config = dict(
    moe_layers=[1, 2, 3, 4, 5, 6, 7, 8, 9],
    balance_bias=False,
    init_std_router=0.0373,
    n_kv_head=2,
    head_dim=32,
    qk_norm=True,
    tie_embeddings=False,
    init_std_down=0.0,
    beta2=0.99,
    lr_head=0.00921,
    grad_clip=1.0,
    batch_tokens=[32768, 65536, 98304],
    steps=6427,
    dataset='wikipedia_en',
)
Below are experts of layer 6 (counted from 0) of a mixture-of-experts language model. Rows are named router (the router's row for the expert), gate (a neuron's input weights, with its number), up (a neuron's input weights, with its number), down (a neuron's output weights, with its number) and show model dimensions 0-127. Each number is 500 + 25 x the weight over its row's rms, rounded and kept within 0 to 999. Numbers have three digits each.
Before each expert's rows: a language model's description of what the expert responds to; "raises" lists some tokens whose logits its average output raises strongly, later layers aside. This comes from a sample of Wikipedia text that the model never trained on.

# expert 6
Word-internal -us/-ur/-is pieces. Short middle pieces like us, ur, is, um inside words and names, e.g. h-ur-ricane, Ill-us-trator, North-um-brian, often in tables.
raises: " ", "s", "-", "'", "is", "ia"
router:491496506509481490511489499479514491466554444535494497501505501491500518490491531520550511547469508530510561485530508513492517464460473506519471489549514508476517471500498508533481511537469489485484486514514505545506514521522509488483467489474457495469469494506501473447569457485465501497479540486521520492515468508505483478451451501466461508478481512460501519531495524528515519517467
gate1:519537535494471531455508513491476516497512485497529471497492525468537439499480517431491494507477491530468480486509485500525556467512528459522462519454509533499492504508488488516513542509472492473512509496593464489512523472494470527522495523500536483503514481500503487518491452503445511476500494501509500509503524472517509498521491453544514511508510490499522522486531512497441519503494
up1:487506505471462477526493497510527509513491479553541454523480475475509510454514481486519454517458487529493513538530489472466464515482456454504468483492517531513484504448520503499487516523512479530528486493548509519488468531473470484526494482460472471503466456492483499480477535505533518480468465474492538521535519521486523514512516521510519501476518445530504537470471481490474485508508
down1:485528495462523513478496515515494480497517512473528516480498463464503507473506473501509495472474491536511468519460501476476477495514490588452540515530471473472502550496537483525464505505487487475462472469497518489485498460508518500526522500514504502533546526513473507505533514513507485522507483551497512497497476533501519526539497505481485562488506553454517477544509495461535501527471
gate2:487477512538540531477496504524564463530550475495525519473491485526527485480516503499528537493464511479525548506504500529521510507522496507555528469480531495536469548501503504505509532486516495465494489471563523498520462508532486446503456523516529517495508464514524509498509478495459541449494466509551480499517515506505522529490502490516489510506506486536528509488490555480500504512479
up2:524465508546468499478524452499514487527525490531492495504508475530541511517520501489542511495548473522492495516474505482507513495537520538512511465509549500512554446547496542511486526519498529464486501499469533483482482469487490456490478481534492528494523492460506484452487518467486494460474478490561527544475520513501515503493499472496516497498518433489458503504493496486529520483520
down2:467478496524490513494487501489527513505503482461496539503495460504496502516525479467539512512524475457483498514457477456497491534489516550459516514488468534489442489507529492500531516506537511512500538491470493494508506533508468472487502497497525449510486527516509485494540475520547491477467491534485459511472518458527514480523506536507468485519483517467515483567470481497532475429486
gate3:477515530514505527492492541481493475493463475489551518507487489478482491492517507459514463471459526509504497494540518508462521493519475527506485514509493490502491515499540510519491468516507525461516478480579519500520494486465486485517475454504503494525498513489505449506554474498450496506498489449499486503453504481514462456474503548479509524452466525503488503502543558470473539489518
up3:475434488453503485518487494524537488524492565487472525498506510537501476479490489479505531521535494496521497492484548543497449516498535474518486477509444491532514490532481530511542498499485503533513445487472512513512489519496478545489511513468478546441494517511467475502496507501556513515487498479504464484518488487507457490519513470519538492518458492494491516522520492524489501548464
down3:546490484502472508487515538534503544498462486462501546486488528502522499445511491496479523477482512518478495511479512551519496476458510493474524492513552494477539493527516471501469483518467488500530524519478492513504506525516493522498501511493464472497539502524484555462478438510514499482506500492511441570463490519470506501508508486506529517511476496547528525559486508509478453495492
gate4:508470559481501493496428495536500532488506531478445491490496485521485530475466517519465551471494512494514477484490459477494480519495511505487513506505474577491460464478527475498477518504474513460488501479468530505492507476494490498542486462519490460514487473496512545511496455490476470525467488500448504529486475533519499497495508507485493473482493523455493544479505469531492504466529
up4:526499515523548571526462481477534502484509475448493516504516499485479466482472531488509517501520487514513468494500507496452492460523494535497524494444484579495500529465510517518524486507484428536479510501509528462455506479522492500551491479490479484503501471493494495506479496476493517479487504526484500483516499451486503485501557525476524502512487502500475535512527497533555526487502
down4:484500463496554502512517543498451492467496433500501507501483490523530513495531525467533511506502487514482493477442498497517509486500503489504455510512491479512484483480473482529479480546454482433503484519468481534476483521445527525509513500486481478460501490541504464538520543514481534514481547513482488486507472507464546485491520539479540540491493502507481479471497528537498488500504
gate5:474495563483494542492514505505519491559513506499446519541538484515506480487491514504481539480544493518453492521531472472487517494535533470478533493467499502510481500529494489504456493564503496515491504498500501550494485523524543491537493476472476524499489469498472510513506494460510514506551498446544459509503478471534493482497511494534486466500495466460503513487514440498523489481515
up5:530539451509509477478514457484510520522451487503529486479522494466517466473515504502502529498508498443489516529496538531504508492482495521511504526440536521494490504497520541476523501513427514518488505464540494508508534473516501516501497475504509478450494523471524457522498439536535513498538505559522565489498525511491463503500521497462522479490464513511496485483494515510496482521487
down5:518472492545501489465516480495527499520523518504522470524547524523519517480536496517499488478439499442480475506455522498511523461501491521507496474493482536471477501469524573483502496480479477479461480491486497506461500506481481537502514521444475492522497514482541484484499519516520493488525478528503517518502527481516459512508465456468475510489435547496528468483477453515509501478482

# expert 1
Foreign name syllables. Middle syllables of non-English names and places, especially Slavic, Japanese, Indian or Arabic, such as Kol-ka-ta, Klo-bu-char, Sara-je-vo, -enko.
raises: "'", " ", "-", "s"
router:509490470506464507569508503474497523484519498467436482528529511490474523500542485504496529524503494472488497411486483497500504428443507489498504508512528507497496516472507486539511512522520464506426524514518519514511487478545501480504461528513475531464471482520504543506525505528505472487534510493498469489522503553499528485487482510493498483509494505539484482524509498543494514510491
gate1:468485503499510514507518521478518530497536524491462521483485499556477490487500491497513508558532512472523512484534496471545477480530466505497529579505530489498512506479466465469492517519481544506484487486538523524467464502513496450515480522503455525509482492483525554513492482526521497506511538499477467506465542525520508516510495516479495494465473505546498505556519491556505522516474
up1:467518473492489482532489515482522510472508481462495517493495485474500495482520512523510489480499545492503528506519528482511461512526505525534479510486497526491512484503516524555503499477522475510530474525522475467505515559475497513495503440472526473476513545514517520523467529504519473559518525538479514498537513514461494550450522440532545566522498486490477475482488519505495483533517
down1:482464508486487497492505470546470522500484519529522436490521516500509526507503530519514487537459492489514536470519534512537537473544584502463521513473518466520551479473486501497468473510467498532462534544512526463517474524526489493503475515501515527493510491488497515478521522481487481475525504528509480512501461481482481459531525500494513503478483474533500526538488455469476508473494
gate2:494505536523475512498502459476512456491478485473469503526479492468448458536468532496512520476498478504512444485526523463502493484448475484459488508526451480496487528510480503538520531537502501491534524531532511477492489532521435513530530508504460506508484495499496508475497451489490485515496525502487488499503453544519491490437478495484520486504529527505525464481461467481481521509471
up2:517490474474481503544520468513445508489540534545527510466492503542478468540541530500491496492499476479505461482484506473453456501535479501481501511493544527508494545448533487483467465521461544465485486527501497494489480525499549526521490477488508526471475502492465474493497525528477519525499494500474488478536472527503522474485482502481541525515522478505482513500516525487498473463550
down2:525501492474503481510494497476501502499477486521538499499485516526457471504532461474508515496515467531507489475432469500504495532490500483548462507440518518488481480488484535439477498495487540473528506540467477462503456545507494568459491494492468518493525530469517495513494489472508479456483521527514517511476506536512515497514456490478485488489487516534525532501448534523478493484496
gate3:475514518513493477484492501454507511485486471484462521470499506488511454491517488468506490477487488492501475508555435479495458527477531493458469470499492460517462484533506484570491477487552476525482466506489501542505484533484497476525517494489520480479472482507516508498529492517489492497498481566474469505502471545518465514497511548484537484466486467537489496530452518461524493498494
up3:513512453529477440487475504441485510489527532497491500522523457505477488510518545463493514496480479470459486486507451498506511497439467475420522501493489474497474499499480480538528542451477532544453511491513518486486513523477543517503501492504473540483482531522474513514536488501508521501499489524495503512501500498544487499483498540539502479510485481483450513486473502477534513506509
down3:475493499494513505510509485496440527536499481501432544464477507512523502529545480447555480520460477482491456556538532483530465482494482496448516448491542479505509512517503477444523498529459506513471510527503510483507524503499484532499488524529512503499486530513505456505513502505489505543490530474520477504514506509466483505465490531491505503473483479486505511475519526493517477460463
gate4:515503502539447493507543515483537507481496474496510485525521512528524567507520525522516508510472501485486498514505495476508490512501517501483475556516510505499516506511484536508490496458516535466485507512532499481501469526502468478516493496510476562515499502452491478503444500504483460490490473430466463516503527526523511487522519511533527490522479519512483495454526511496492603522490
up4:467482465543494483528479501515559511534524505483461489517441536485519487444494510496517474533466499470476478533528494487499480518510483529470500444458535491515467475459505496525514507477524452525471499499511557507495518501512552500499484512483526500470503488523484442509482526525494513505516567509479505514477545474478471500481478516529516496496509505523500493515508493532507540526497
down4:483476480478489489512504507526508501494525527533492505462454530480482499498516478475536468522501496519526512520496477592488485505502461537522481487488541553541498535491512456529469503489559521529508478507515547528457554477506495499512488523515492492522477494523483467541470525491470535505522506504486503475497537514500460469485506464519474500471520519530470471505525497465523484498488
gate5:448484457500514509545509524521488456488496462485528537490479515502515515509537532517523519515482536495531514483513511506455499515456500530486467518537546480492547504492517535560460476504489493491495494533504488506508500526506521515520457449511479504500498514480484480500495470557510462486452500516540512477493520489475512534501514513493489528511424461504460481514495533502494474497535
up5:501510461502552481489473458486504461456492474455497502522503522439463519483521509471470505500503445514439480495486528531528482486470557516471521504485518475531499496496495475511490467458509545535473490492501508497472488525495516520505510506473514480493489537483523482493454492487491464482473506490516521514486532502509474492471462518519537532548445535487492490491491483479484550529505
down5:482534543457451536494498496512525472473467524458508536521496500517509497477535489499514477466536503508495527528488505476512459503539468507524486443538520456506489533509525513527502478505465533519492509475504488491533471438455474518488463523508530493506506529490486479501489547523496451499501475505446488495456525510488515475539505509477521478500502494507521483497538527481519532509447

# expert 9
Digits. Single digit tokens in years, dates, reference numbers and table figures, e.g. 2-0-13, 18-9-7, NRHP number 97-0-01452.
raises: "0", "5", ".", "4", "6", "3"
router:535499525511445486562503518516517490493534511495457496528529504525486538490521557477494517493491515493493519485524504512530519513515500470526510444485450511488522512511510488484474507522538505505477489527512488512498483499541536477549452426470507524466466544502462526476504487514448518461511546491515496497503497504505516456510470502455501471503463510505516478513497523533503500525476
gate2:471485505518496513528490531516459460544519490493495515512530486496508497501512471521524505521515489508524546492477505496493482488492439528502516539516531504522522509463452465463488474496474516502509526431509487481499510496503521485458483488563490476482481524464506511534505511516539480466538494524462521462492509530496518507506497505467490535518460527537511513507545537456513569507519
up2:496519523489506496507525502497560497501534530507487493510442478504492517510481540503529513509512494499515481541513520532516515517511535509494484541477470542495531498502534467533475478509492471497460499486492511527486489535499515467489505466511424519505490480461526531509509508493514489513483540511519506546457469492503526495504526474540455509472487508485548543499580487563508503485491
down2:507505507476502519542513500500483478513494446549498510487493530487510506495486522527505502543493500511471515477538508498473505466527501515494491506553462457566465526546545495481517515519529476485521469471471481533509528514454460492451502478500476476488434507498479503490507467517504463503451494532470472468519523523485483511440467498466484514514520508501494544522498498502507522502525
gate3:451506502513513514522495479538494481478472503442516514530502456484503501502536497518487513498471483523505479467469521516507523500504463501520515524539498470480509542423498567515475562476515493516540523480480479523515505501557519502496508482497569468533475447484520481495487495475517480477506502526559520511499498502494514495517508518463496471506486540458501490530491490497515495527509
up3:467498487512479536527505494538487493460528511481476532521508475481469525503479543503523514457495484541469538487505538487493559545515483528488491459516497470479518503492464534523451503504494486512523496501499515522520485510521517504495460531515512457507474483446512495502471546536448461498510522494549497478485455490498510469480468518513485520514479444506473530508486517510545511498460
down3:476549513455522517492478525522489481481543550493466514449503494541488503489489465460506483508501493531464508522449530503443521496514477526511466459462473493486482503508532530514499493482507535492482477479495486483513525481488448484529502482530492533520464517482501509483491542505498471509468493513426533459508460496451511530471524482474521495490500504508485533526511517509480488526524
gate4:487508460489519520481485492464492546518512497511524468528519519499485477525481440497501465511505494467534510487463501500470454493519486551552478555485530505479457502493485537463488481456493471517536511501524535503519503510501440521476548507524503488514546490496532526523465490484517490540465499543505514510493492508508491504482507498500485511462533480524469525554540512482492488468531
up4:508523506483525499534526482507502483533491446478459499536494503468513538480533495506460463501446507488493491542480504518516533533458521487510523525504515507481455443520464462459476522492495481517538519503501497498522504521482511477505521537505509471482518487499472478520477499547479526522452513481488486511523461485532549491468508501462520480474496496521484448539493483469536528544509
down4:519503477530539504497503522488532561521501513493544482486507488495516502508488519544512469516475532489507526455508503532518431457507519454516516498547480489500507468519537550488519455506474499506507491515507470550508462494481482502500489491463517490497504512503504506482502548460513511447531498464523496473506533502490490490474531568528484521496498494483512558466453515513515521489518
gate5:518541509511491541481495486505474506472557498527579483490514532530565507510518486485548498463488513497501504480479470555510484441529470493503502561468490499508478526515481491515524484536517480487521487507530532481500504465503504495497536474513513455498495499476523511489551478501506460532515476463502493512505509522496479488511475496523477534503475553506469472503521481492458475528512
up5:556560503496502501458530522486524511513489460501534488514477476497499516490489465500491485493555529501521493486490473514464541519545494483469501501487485484550486470492447492503485449476510533493482524505503488531516547481486508488505498537455499482516502522529508552480532487477495526456508451491485495510538534460454527515502483456474480508489497491512509462497511445521479516526507
down5:475516473475520486529544510504532484485477516508387492482548473489514522492512500509489509534497536518506489512534513451463479498484503506464478488542509510520477517490483489484511511477461510522452456449521504529508481481496494497517514517519506481509497473490525507465468478502485517505477520534482496482507522521490481525497516512468466444524567485486498522523468493452519502491485
gate6:526498502514496491470438498547519516524484470558539522507501488472505532515508515512487505523506483509488511488505493493517502530449510519445532537553518540515490493520522491511474459464496450519533484508460511508518495500502493507530521558506465465525465486454482509527466535492562487512488518508552507476476489516497492484512508464534489473493546522510514531472521511494476508490488
up6:497516516518494492535494502529497493538528482513461517469515460493493500503490454485512515514472486491510497471506464502544527488514539515484472465504485437474540500484456501520499452486530466509475520512496489462500517492504444533482513464542531518487502495526561462490502479528471519508508478465492521492493542475489469479480481501465547529479497496444449508491477483515472459519506
down6:486455480503509490519487510527516525515450509500522545559511490500506526494523522491493515487487452515532515493491496490516511519472503525507544536550488505465483471462518535520466548481481519502519480525507417500476443499531501507486507538472490463500476540500473478509500484492516480518548523534531502525472481509500527483503484499542452522472467487536529522484511516493521518507524

# expert 30
Prefixes and taxonomic pieces. Word-start prefixes like anti, micro, Mag, Saint, Mari and mid-word pieces in scientific or taxonomic terms, e.g. Taxon-om-y, Orthopa-ed-ic.
raises: "-", "t", "s", " ", "o", "te"
router:487522463535494509499481528491487534463486510547492503496494511488492488485511516458471517502462493472470517491520499495499501550479522509469472493534483516502569488491479475516514521540504520522511474505494486492504491490536513521535492463481459483462435518466503502515516487499484464526542531428521523494480496524509522487488496516481501511503434502548479501546495518555493485510447
gate2:502529498487512491529466535498495512576493521504489493515479513497530527504541509489497549511496533490477484537523460534480500427493480471503501503443531494524494493459497513516523463503489513504510521536525523521512452522475508513506508498553516540505532487508496538509500490508449504504514494498504520477487494469498496489467511463488484462540498472518508563480532467474523532452524
up2:498542516483464522480507486437465502525507483510521473483465485465519466503492516544499489479468504469505514449570523503490556482508516503504495520549497501516490506510486482535460469496474493518471539459500532544537486495557530509517504502493481503494537469522490493493536535517481487472441497489469480491515470491489488513537495494473483511503512455494461507543509522532498502517519
down2:458534499480509452499525484490521491472510490560468528461510503531497487533548511467497493536494512505524479474482492520489487505516476525511505507557557495531462526458479477499551527483479501547518539435494503512473471491508499501551539467514464536483485471492519503489504520503474517509495523478500507545487514489502520483498536493492494523469515497486517495524539449537470484488507
gate3:496534484480508471474513494475503482513505473525511509529464531515495470510510501548495493528538523507496507463509504515484548485525483475469511475497492495490539517564533500464537471516483491512474511519532468546504491492497499506521500505540494453492463476479488515481450578481467492564515520497515527517502501544515487530468478492523486458526458492478551523465489510496486494489483
up3:524519479464457484446505491531477519515491512515495477532541471435542498485534503482519483507505491455431481473491554489519459491471546504514481533515490504482511527533510457474486461504500454509511492498523508495508492473527522487554496494462519458499496468498522477484468510508518476533538480467510483486533513546505537474476477522514506537484500490518498509512477497486514506505469
down3:501475532436508496532529477525487495483449439511495569469479482493495501497505479467504507511487502489464520468454498498498458557493485473455502453534477518502509483492519490518501531492495537535480536500487549518531469519531474539448492469513506448524566526512490460499521525478495509495500520490495500515501520482485516501516512466471491470506481516486498499503490538500511504508502
gate4:501531477485491507502472504497511498478463510482503571456497499488484492526488527538535517507503498427517507491495550528523549514469529482532501515477465497478517487474489490490464510502476545468521546521484508459472503510467485494518487515450506470505524524482515527513458485504492515528475520528517532499540449520532478502524531516539523543531480519555496482505492501478480502504485
up4:472499509491532490432528499512468524476489500455496492524499522515500518460528516497477466523476473510500523498497446508484488439512499500538508491533543497466499527551502523510528528450494515498527478477488486496526510494507539508479527445528468520499452439524513476505501470506515500497515473502485471499520489560517487499505448478499483456494524485469467541494523510492506498474526
down4:456480492492461514468498524434473538503505493507526517516549502500469550437545484475541500520450502462468502522493507475519519525495494483475505503511484509497479471467538470486507551536484498491500453499451521487479473448493519485539510470546498490493501524509497480482539489453510504492505503453477533473520524536509473511481502495503492530504521485522470477519498499493521508524500
gate5:521524481513517467477496509498452486509509475477515549503517483524515515512514485479513459521465488522501488468471516507521483511477531570446508516534496496517497510505505521513496547492451488482476513494489495487508503485495502488492508465453519505514527524458530504457552488563455523485505526485523524526487518528545504481508529477503493505515452493507529508457516508512540469493424
up5:488454521526476489489486485493497510517552465510496509515529542484473462487509480490492464502462501507571466506525512534464523444525488481508511490482516508502499511480492473534501477469527486476484525495530499463498548498484531472467527506487522488529524480510512492511507498454480537520473497460463533508527467525528489458491514528514483523527537539459474537494493480515460488457531
down5:499501549506489503498520497477498484505463494531524521482542514509521477493512531465540505494450512498495508502470500512480482485525502540494465482512506493480503505492528495508518465511476511507485565494523482444516475484479471538472513495470549453462490467559494536479532517494531473468498491464478506497557490465503550476476501458487536499554483492487517489508494494561512475493513
gate6:475489418458504539492473504512487521484502544502446491512531499491493554511493542463498486478505511512488538503476492471504511484511491536495511505484497502521550513531485494484532493505486509487504466489475518459463496497533472475487490465466461470478477463492483540509502440497520493558524500493487559499529519493528548477492482505488484515502474519498438496526515504504492510513537
up6:533449514506488452525461431491509498526443512511491489457503539506493460496541481490538496500507528515486492490507500517494449506479522486488537499491527510473508473500511497485474482545473574522466508510492495531495482485479535491515474493484546524470475524483492492524497526519560506514513482510526456510457507491502499496461470469523527536496535499500535482492486508497458482486471
down6:469466503523504469511515531505501497495479483475496505483435484537478507484498531524513521497468521519502464495489446559471491500529476480512483481495484520535496505484500528502458463518508499472441475490518445490496521550509497475507480476484486504443523541481491473469510517508514486484515510479489503520480494494501519504506519484481527499538559488518552523502444562490511529478464

# expert 14
Mid-word syllable pieces. Short consonant-vowel fragments inside words after an initial letter, such as r-amp, dr-op, ac-ce, continued by -s, -ing, -ed.
raises: "-", ".", " ", "s", " and", ","
router:553550492481476509509495528482507491491515519500493481493553471459523513489502520490485531499473491528467495504508530493572541482513462498523521508547478547519491481508491481507459529477509518519489482487499461497525516506539504494519478493485462481432486489501499502499546497506461447489491530488478510538473488526488493460457485473528483518494514488513554508541496535523510517533464
gate1:515538520515489521536484558508522524445481515500482509488493488521472450427525535494492490434513497466523529484434496506537466523463525551452506490480503498529528471492498497512488493496476462496515502459531490481511516519505497520505545474474510448497522480507514500505504495510493495499524533481493477530475489493517512509514490516528514517499479520523470461505445511536486515532512
up1:512531475504490449512517540495507504484481478555456489508504500466469471533531510500535514520518500474473528495490471501509524529485483544497516501486510494517457504445516480482500522479520495511529481539504536472475471536531497440463513478520484499488507506452517464487492555523464505469536491505536534497482500480516440489494523457524513546521514486528523500485512490466495528482477
down1:501537541496476484546481492496463511459518490525524486475522490494517501512509493428498500503488469506455478535501478471523487498491494501466509465469496499460467495516490530491508480481508530529472536520447515501503501491463538519472514475452479534551512529508496512526478498481513498550489506488514444489485471481512524505503508518504499464464528553564485493476527465523487520536490
gate2:495491478476515526509475457487505503528508552504486475533509501479480513489499499477490503457493474532505486494490468513546527486467506495470507496490465477475539446513512510538475476471466455488545529509506548491464491509542524451502470488481509513450506493471513489517482456476479522480516503532545515465512507558459499513511452499532466526512490483495511498480454465470496466485506
up2:512479525475529525498533470478485489480532466529477474501486487451501461509508459482512516517533511450479560485559486524464459513477561500478492554490523502494481509458490508494495496519483460529539510529513513521480529503474512526518484513519527494515491537532501508504483532516487509487502512451494471542448495475521524448486528478477485526505477545490472514500496521525513499506481
down2:498504468501483494486512507510496494479535515511520503504541488515473496522474485528503463505483486507564521513465507525549541496472501490520504504495481497494513537520511506548506534524466494521521543495526485500477494499534531464488475497517494518493544522530572478479535543493490450535529508434528494468510531524475517472466512469498509543484502474532487513444490545493487478493516
gate3:510496529490429448518536480490495466525537454458464514480500488494503468484475514510486475459531500478501482518446518501489492477517476490472502442542476494486490543503520522518503492506532509464477508488525523504501516522521449548512540469497488503487510497532493484460542501493519501495465475521471473539544490515545506510506494505510547495517485519488503485475474499485549520481537
up3:499488515468533491493484539467504499490555529482508486472483460480501511503497516538522552486470493473507524466518473518493485426511489521504534501525464509502510520531484472530477474484490504492498512443483451454498473478496495561475469497477524510497523500518455471497493494472510467512462534495517532494504482506510512448485468519491520504534503521519496505536490487450478448524470
down3:496490490543516499533505489517500505481445492525477515490510504529530520525484515508503490487487469469481513465515564459506509477530485509503519500486539541555449506486539464445439503460531500484476493484535536469505501485554487487538500510520445497474494524487496485473511529471466540509507522477482509504506476518500516527496520529475501503508546489471495473492522521503488549474520
gate4:513534487471496469498500534471503519543498498500512529511534489458486498513499478473523481520477509493488514473467543545445503478516514459508566487522519472519470540523505523491512521473500521512497560504478497505511521522542469533488513457496462505478531535493504475470476502497462513508525490518523484494503517513518514476476482505481469526468480464483522521493432542458506504503441
up4:518519487495438508465548512452475511463469524481517517519517522481496488489506523500517477524475493556527489468495527537530493512488447446457492500503553533538491505520532531527470503487491495473519518511506506470485492510522497512534508539491490488531464511437493514506521474473484466526518494468501487513507501514548521485474491549492508510491557474503499497489485481465530499515456
down4:503512487483517509525465505521499528474512517484528493493486483484555489504490532526520481502560474497499556520525511507485457506498512493490491528514484527482537489507520500458505510558500489493493504527529538487509493454516535504455538498507510489511499478563467508478502497519499501520466502490502533491557475477458505519438534504521490496520458532469494510472514504547496539430516
gate5:520512540533493507446512457485478527480498494547498527517475459520474489472510472475520507531431499479464452481504489492534498538459508488508509470499527523505479443512477506492497483474522534496555495526502496522477464514502513511509487472484460499530496454550495477443499501547525498497457487476492470472493517526508511480475491519520513484489463500511488523484478478475498541476482
up5:528504530487463508519500445516479518483502484457492484482541535533502501489519518502486515513490520470496522460454451521542542492532477507513503476472529499502503513499492484520481493473502492508490519471467509506480487463539504511544457492501483544489515472467498527545497515515525484491494441456506461475532502506474503460529484508576512528537459517543494504499478510500510483498547
down5:468492481425508509512526489536520514527493557465542478510477544496515493495483502511457479538503530479531493478538507504488526484509498492498514471484493514467509553504518512468516471519484466535533542532490485545480493495525552491487491562517515498491523482483519515502490484528531469481505514481532487491474504480486529507542484461508515470489477477495483550564481482488503523518503

# expert 3
Mid-word vowel-final pieces. Word-internal syllables ending in i, like ci, vi, ri, after Latinate prefixes con-, pre-, ex-, as in con-ci-se, pre-ci-sely, ob-vi-ous.
raises: "te", "el", "s", "t", "d", "ta"
router:499534511524464513542487494509475517474516508541481513539533478494429519514474509450516492512498495553491503452540451495503504437514539470520551488515492495497533461495513498525499486527506482489476485500534473498479527517511498498535487480501476486462467476449490525485526484510503512475528546440486492502496494521506479446520469467461477490517505535502485492518525517498490490506493
gate1:467504525483453459506517485489472461505460493482486477535481492475519449528458546523509502521449495509517521502481533458490494500486523507495493509512462490516508505440528482503475479482480517463446433510506496496495504502510494514495488470500497503510473486502483487466474477487513467484434545544474466496498538532535522487491485465503485537503481515523493506529489518488505444467522
up1:549483515486517514496504546497463531532527491502501499530538518452470486515515515500494463526523505493479524542539476543490484480479529513490510517451499492490483484484485510479512509480506542444501495495482494518527506518533528484492489522493449551491511496470534539508478528533482545522512490506528473517484476548508492482490546461478500536472495509446538463536499496551515499518480
down1:478518489513475488467479531469567477486489535515510520481493515491505538516485538475462504547472487463451517481492498491526481559524517477479466465522449496509438492509500443504462532527492481506475478480505512515518500477505437462507502526521505467501531487505492524541519499480502510497524472519486495500475513524502532505505495520526509511531500538517490456460471515541469500511503
gate2:492520522517486486537505473485540490521498492545494467481499451507514512452493477453521502443510510508511506544481497525557537475517518545485495487492540524536477442528505502536525494490499470505516499514514510516474511490459500466489518467496467460532501531508511473460476519475535481496503469511471491514496509537472475463497483488499514503479510523544515496495541468459511466543464
up2:491520523500495500488469497508493496550509523581547532464537487474513505487509520436499518497526541538501443480528469467514488471499505455476507460518473513464527510478502500557477520488518476436507515521526492490478528526466467487480484506495501496532493514473442494533513502484454518497483486541498481470516550503525496495509502492493507486516505505513536497504498480473507508514478
down2:488479522475481492511478469452472479514538513528444526522516509512523506509533516469530474483498495470487550504484527493458496510464494489463541520529478484476512481497460570518516493510536540484481512508492468485466520503500475526524502529521511505522532503477514556523526516549512496481540501434471481484495531493510489473505527497513508457513464456452504499491530511489515483486504
gate3:493487560484478515448520496478472523497511524471527465504540467466467512549459469516475527515525463499504502502500467503499526452518514522523476509528492453520487486500498470550497496479516457518463479508519534528471472480502510488502486499458437518514505484487499526478476522491472547527486482547492477519498476473490506494536454535498474528535473506510477521507486524494495458501485
up3:514461495512517462465490428479488451498521472492517476487514495541504511520512466509486490487522522500496472507506501500493501505530483541490544507505480483517559465502508527488506512490485494480477506507513530464535522492530514474517512531501440488489525493508476510456453508473490472504483493517568539505525475470528490483487530460478504464454530465513467485517474474488485547529537
down3:500463487520489466476513469534505441500500535544463503487479495489506484507514518473504499561468529504512563505496482493516486528543543490540473510472479512505471519484486524569496471462476497553491519500501524506488516478527540484477458523503503534539483484506486508463513502488538484493486503528537491523490491512526501534480526502491497486495533526533453463482492502551463487519505
gate4:481477476490464522508489511476513510492475506564477521534518519512491494479508480482546503530516488474527524480497533516540500483507537495521522485523492495460495470504540485439474492521495509515557482523564488472507498493516554486517473504551473485479509524464497468502482482494512464482456499503467470510505497509491503492483522523520484527493495486542449519477545495523515432540493
up4:475461519478517489486525502527522558481421470471545500529492508463475494508493515502477522519463520529495534485511498505465495494509542503469517472478511550503498487515510503490482497520563442500497469483507513525534518500454499483499485510508503507506508491512511484528433512527476501493495492521509498508518524529491469457529522500511525504496513460502474541495452539488494457522448
down4:449492482500493495473519492482484527485509475459506500519524485510502475544504488517462540512546525491447444523509487498536523512522502453499476465485509480486549537509499532566506503498524491501493522533475469498536479480525507523532505498495509515520501501539529516491518502458478494474455515539508522493522509474467473481493542516516499479482501522471469556502466538472490484527549
gate5:485489531514500512479547492494497470475503523508446483509487486480540482476496555517493475511516472489539525485470505490484475509546502487495539501503497496530504520479535474479481506523503460524456438551531503517485547523498530504494513490506461553503512536516483486517516498493477473503520513460500490449503527454475523522452527519527481441536513509497535465510512508469526493499528
up5:531495468473496516496510497536536476494524500497520480457494512492483541532490480481536504511502538517438452522505527490521505520515518492538535465505472540494541482499489475480501555503509470478528539459494543556491509543531492521524534511483514482502480506522481484466524488507516487500482500536494488509486529523540523478462523487500493471470513551507487530542443496535504525514513
down5:473472553470468497484492504495497505535474482480504518463458518513489484498524477448482513459492517480488442504537486503506538464514513495528499510487479502472494504445522535496491485520520543473489523480505480467523546517474462484519486505482467486522506499500505463486477502526504469462514499544535496467466489505555529523496527527472538510564504493497457484462471529487488497520520